Weights of a small mixture-of-experts language model, trained from scratch on English Wikipedia: a variant of SOAP for the experts.
Below are experts of layer 3 (counted from 0) of a mixture-of-experts language model. Rows are named router (the router's row for the expert) and show model dimensions 0-47. Each number is 500 + 40 x the weight over its row's rms, rounded and kept within 0 to 999. Numbers have three digits each.
After each expert's rows: a language model's description of what the expert responds to; "raises" lists some tokens whose logits its average output raises strongly, later layers aside. This comes from a sample of Wikipedia text that the model never trained on.

# expert 36
router:485471418496467509464489463510488503474455534506511535458404468367425472539503536534439507475545556472480450544530476523499484524493414466490545
What it handles: Inner subword pieces of surnames and foreign place names, often after S or Sh, such as Ash-kel-on, S-ny-der, Pr-att.
raises: " a", " in", ",", " the", "'", " and"

# expert 34
router:448479469483491445530492478541502476464571481522505495488470429505442575558433480482497487421563539499514429473501560500471453504539501452457432
What it handles: Nouns in table headers and institutional or military contexts: force, war, Party, Kingdom, position, Score, government, often followed by a pipe or "of".
raises: ",", " of", ".", "-", " in", ":"

# expert 11
router:461457432500449494408481450547526469498458596487517571495482478460482550542488469507518468474580505549529480511584512533462481523479470474494493
What it handles: Words that start a subordinate or relative clause, such as that, which, who, when, even if, usually after a comma or period.
raises: ",", " in", " the", " a", " ", " on"

# expert 53
router:459508468479456496498440474587524501487441550459509524446452506450487519528544476534502511436542500578479477507504537486455488502398491461528516
What it handles: Forms of be, have and similar auxiliaries after a subject or modal, such as was, is, had, would have.
raises: " ", " in", " |", ",", " a", "."

# expert 46
router:444468500454484531494470496588574556493492487477568507496500481488482573457487465464417464484510531572532510545520474519508468532460501467445485
What it handles: Word-internal fragments in surnames, compound words and place names, especially "f", "if", "ski", "icz": Munkfors, Tardif, gunfighter.
raises: ",", "'s", " in", ".", " that", "-"

# expert 27
router:499486445385478481415504443526518443495457499499501537513478486517490506523523452539523491460563488496503568521537455552488482525465502433452506
What it handles: Particles and prepositions such as down, up, over, out, in, on, often after verbs or sentence-initially: passed down, keep up, Under.
raises: " the", " ", ",", " a", " in", "st"

# expert 4
router:498472455501491509451445475491523483507451545518468504467552472456531532566517487502452482478576447513503503456519482515414442565508455472451582
What it handles: Mixed content words, often after "the" or capitals: months (July, November), "single", "episode", "village", "Ch-all-enge", taxonomy names, "Yes" in tables.
raises: "-", ",", " ", " and", " |", "."

# expert 32
router:477458516512444487472519424475549536458501515468509593481441488536530538500424519477420484408554472544518416479527505516513522537466480481471495
What it handles: Word piece after a hyphen in compounds like highest-grossing, long-winded, long-running, plus words in award and title names such as top, Best, Film.
raises: ",", " and", ".", "-", " in", "'s"

# expert 63
router:446456501459429458512500418518503563438556507479499480521514413497477433579403485488457504453588455474515532501502523543478469477470516479446540
What it handles: Heading or label nouns in infoboxes and section titles, such as Major wins, Main interests, Professional teams, Preceded, table separator rows.
raises: ",", ".", " in", " and", " of", " on"

# expert 22
router:498455433490490454473461504510549523437459535523475538483484466474455555503464478477462530533534498513531497490570503475533514583513437451465443
What it handles: Single capital letters and letter fragments inside abbreviations, codes and names, such as VfL, Cfb climate code, CYP, 2015 DK designations.
raises: ".", ",", " and", " (", " in", "-"

# expert 6
router:470505466469495503435482452573560462488494488462488457426499508447484575472449478535459511478527488501493437468487557498477461504465493504550513
What it handles: Prepositions and infinitive to in running prose, plus negation words, such as in, to, not, 't, cannot; also day-to-day.
raises: ",", " in", " the", " and", "-", " of"

# expert 24
router:506427422493458458478461481514590549463491513479520549477516495533502557491445528510478436444617527504511467474524502556465503536513503482460484
What it handles: Capitalized words of band, team, film or place names after the, such as The Sports, New York, Love, Brooklyn.
raises: ",", " ", " and", ".", " in", " ("

# expert 19
router:415489453436433483439498487505534529477479466501559511464544478485480472533520479587504490474531521500551486483536513505433417538412475496518465
What it handles: Opening quotation marks, parentheses, dollar signs and LaTeX braces that begin nicknames, titles, glosses or formulas, such as "HuK", (78.8).
raises: " ", " and", "20", " the", "19", "4"

# expert 41
router:462522473468465519416520445549518476483509522488480440429544475466480503486492484542479436465489526553505469518523544514486488531459463485484507
What it handles: The letter b or B inside names and surnames (Kolb, DeKalb, Probst, lobbied), plus name parts after given names, and vs.
raises: "-", ",", "at", ".", "ill"

# expert 47
router:492501439502489489522446496550529508499499471497552488481532403525521549538449469489504493440516534620560502514548539440442453471487429523509542
What it handles: Final pieces of names and words after a start like Mar- or Gar-, e.g. Marilyn, Garamon, Comparable, Nadu, often in lists and tables.
raises: ",", " to", ".", "-", " and", " was"

# expert 49
router:464458464537467515478487513571495449477528488507504494465544424495555486514457460487513498486574550515530456473512516543494466512495447468404499
What it handles: Single digits within numbers, especially after a decimal point in tables and measurements, such as 151.3, 443.7; also word endings like Pan-African.
raises: " in", ",", " and", " ", " (", "."

# expert 14
router:480491477415496463419480465494550520504472479520496537496567440470523563516515472510478514468524515591523479497531581537437426477415484493469453
What it handles: First capitalized piece of a place or proper name after of/in, such as Mid(way), Pre(veza), Puerto, Pal(ermo), plus prefixes mid, syn, pre.
raises: ".", " and", ",", "-", ".\n\n", " in"

# expert 45
router:478473490386463522459489448470599452466446505499515522469456503480491521512499501522482483444536526488498510508526476539495499532466498502464534
What it handles: Prepositions right after verbs or participles they complete, as in covered with, broke with, breaks up, based on, due to.
raises: " the", " ", ",", " in", " a", " both"

# expert 40
router:487482394473459463477505453527557435484462582435516570432466490483515593558499507524490481484550491476528470446499494540410450476537446453509471
What it handles: Nouns and adjectives in set phrases after an article or preposition: "as well as", "at least", "the age of", "in order", "the end".
raises: ",", " of", "-", " and", " to", " "

# expert 33
router:387487510430480465493469517555517502492411430507536518454520493467446504542505461475491461412557542569553483545522513504490459502499482493472475
What it handles: Column separator pipes inside wiki tables, plus between, within, either, respectively, and colons after field labels like Starring:.
raises: " ", ",", " \"", " the", " also", " in"

# expert 42
router:476430468478469436538448445505504473462511534480498482485478363509440511546516459489496490414544501483498483478549509492476468508475470490429527
What it handles: Common nouns for products, media and technical things after the or a, such as game, album, video, aircraft, design, display.
raises: " and", ",", " ", " on", " in", "."

# expert 5
router:520468505437448497486429435504493512532452534481543529461541489503501532553476446550435483485502532591564459484496551464500494519446518473481482
What it handles: Mostly the articles a and an, plus the a of a.m. in times, and slash or semicolon separators in tables.
raises: " in", " ", ",", " on", "-", " of"

# expert 54
router:468503474487463524507489496500531474437491487456453565490437476494492523578498502562475479410562499485533454520518432501403521497498437466473496
What it handles: Word-final suffix pieces forming nouns or plurals, such as -ions, -ations, -ities, -ments, -ness, often after Res.
raises: ",", " in", "'", " to", " ", "-"

# expert 18
router:446467454444466528452441471525541506499510516527507460489527450426503554541473453485490484472519551561536481453536537542455434537531501473432439
What it handles: Capitalized name starts in sports tables, music discographies and church contexts, such as United, English, BBC, SS, Saint, King.
raises: "'s", ",", " and", ".", " in", " ("

# expert 35
router:414456456446466479484498410518514523475507463536532499470501470458425508500465506508472534474520548517549451507528571512473481549419499499446465
What it handles: Mostly living in census lines like children under 18 living with them, plus adjectives such as special, small, nuclear, Jewish, Polish.
raises: ".", "-", ",", " in", ":", ")"

# expert 43
router:523465421465504474464449539525528472425473473455494531444519459494536502528543443499481449534503518506510348481554537427437419474500465476530502
What it handles: Later pieces of proper names, especially Spanish, French, Slavic and US place or party names, such as Donaueschingen, Pennsylvania, Democrats, Elise.
raises: ".", ",", " and", "'s", ".\n", " "

# expert 13
router:500499448451468518469435503465459540444493473551539490502424505472412541539512475435455545457578576535551466473547502479490513561472443447511530
What it handles: Middle pieces of rare or foreign words and names, often Latin species or place names, such as V-id-ri, ass-im-ilate, Th-ann.
raises: ".", ",", " on", " in", " at", " is"

# expert 21
router:457456470449478452510457500509498480506476518506514487519520447492475481509480495503473497447585525478521421482551572458466426546475469460436494
What it handles: Words like national, State, International, team after country names in sports biographies, as in Sweden national team, Israel State Cup.
raises: ",", ".", " and", " (", " with", " in"

# expert 10
router:509500442466474491474469495543533524491523495462504510472464453464486508562526505520478532477516526565527466467505494490469438541460509426471496
What it handles: The bare space token before a number, mostly in table cells after a pipe or in running text: "| 0", "in 2021", "the 37".
raises: " to", "\"", " the", "0", " |\n\n", " for"

# expert 26
router:496474438487463473438424456522502487436514473492493515460418442456424525557478433493435512488513523564520524435547420493392464485498479466457516
What it handles: Inner word pieces right after a capital letter start, in names and technical terms, such as B-ir-mingham, P-ter-ophoridae, R-en-an, l-ymph-oma.
raises: ".", ",", " and", ":", " in", " ("

# expert 7
router:484494520527463482425480490498579522512403472453517514476466454495492525500493504455485472478602538500523502478550493531495493480520463480454489
What it handles: Common prepositions in running prose that introduce a noun phrase, such as in, of, on, at, during, as in one of, located in.
raises: " the", " ", " a", " his", " this", " an"

# expert 44
router:492440462464443455524474374528503537498425579524505509479504472496550498538435500515490439367598493472459541461488531454459411475492484460457525
What it handles: Past participles and motion verbs after was/were/the, followed by to, of, in or by, such as held, run, moved, returned, released.
raises: ",", " in", " and", " of", " to", " |"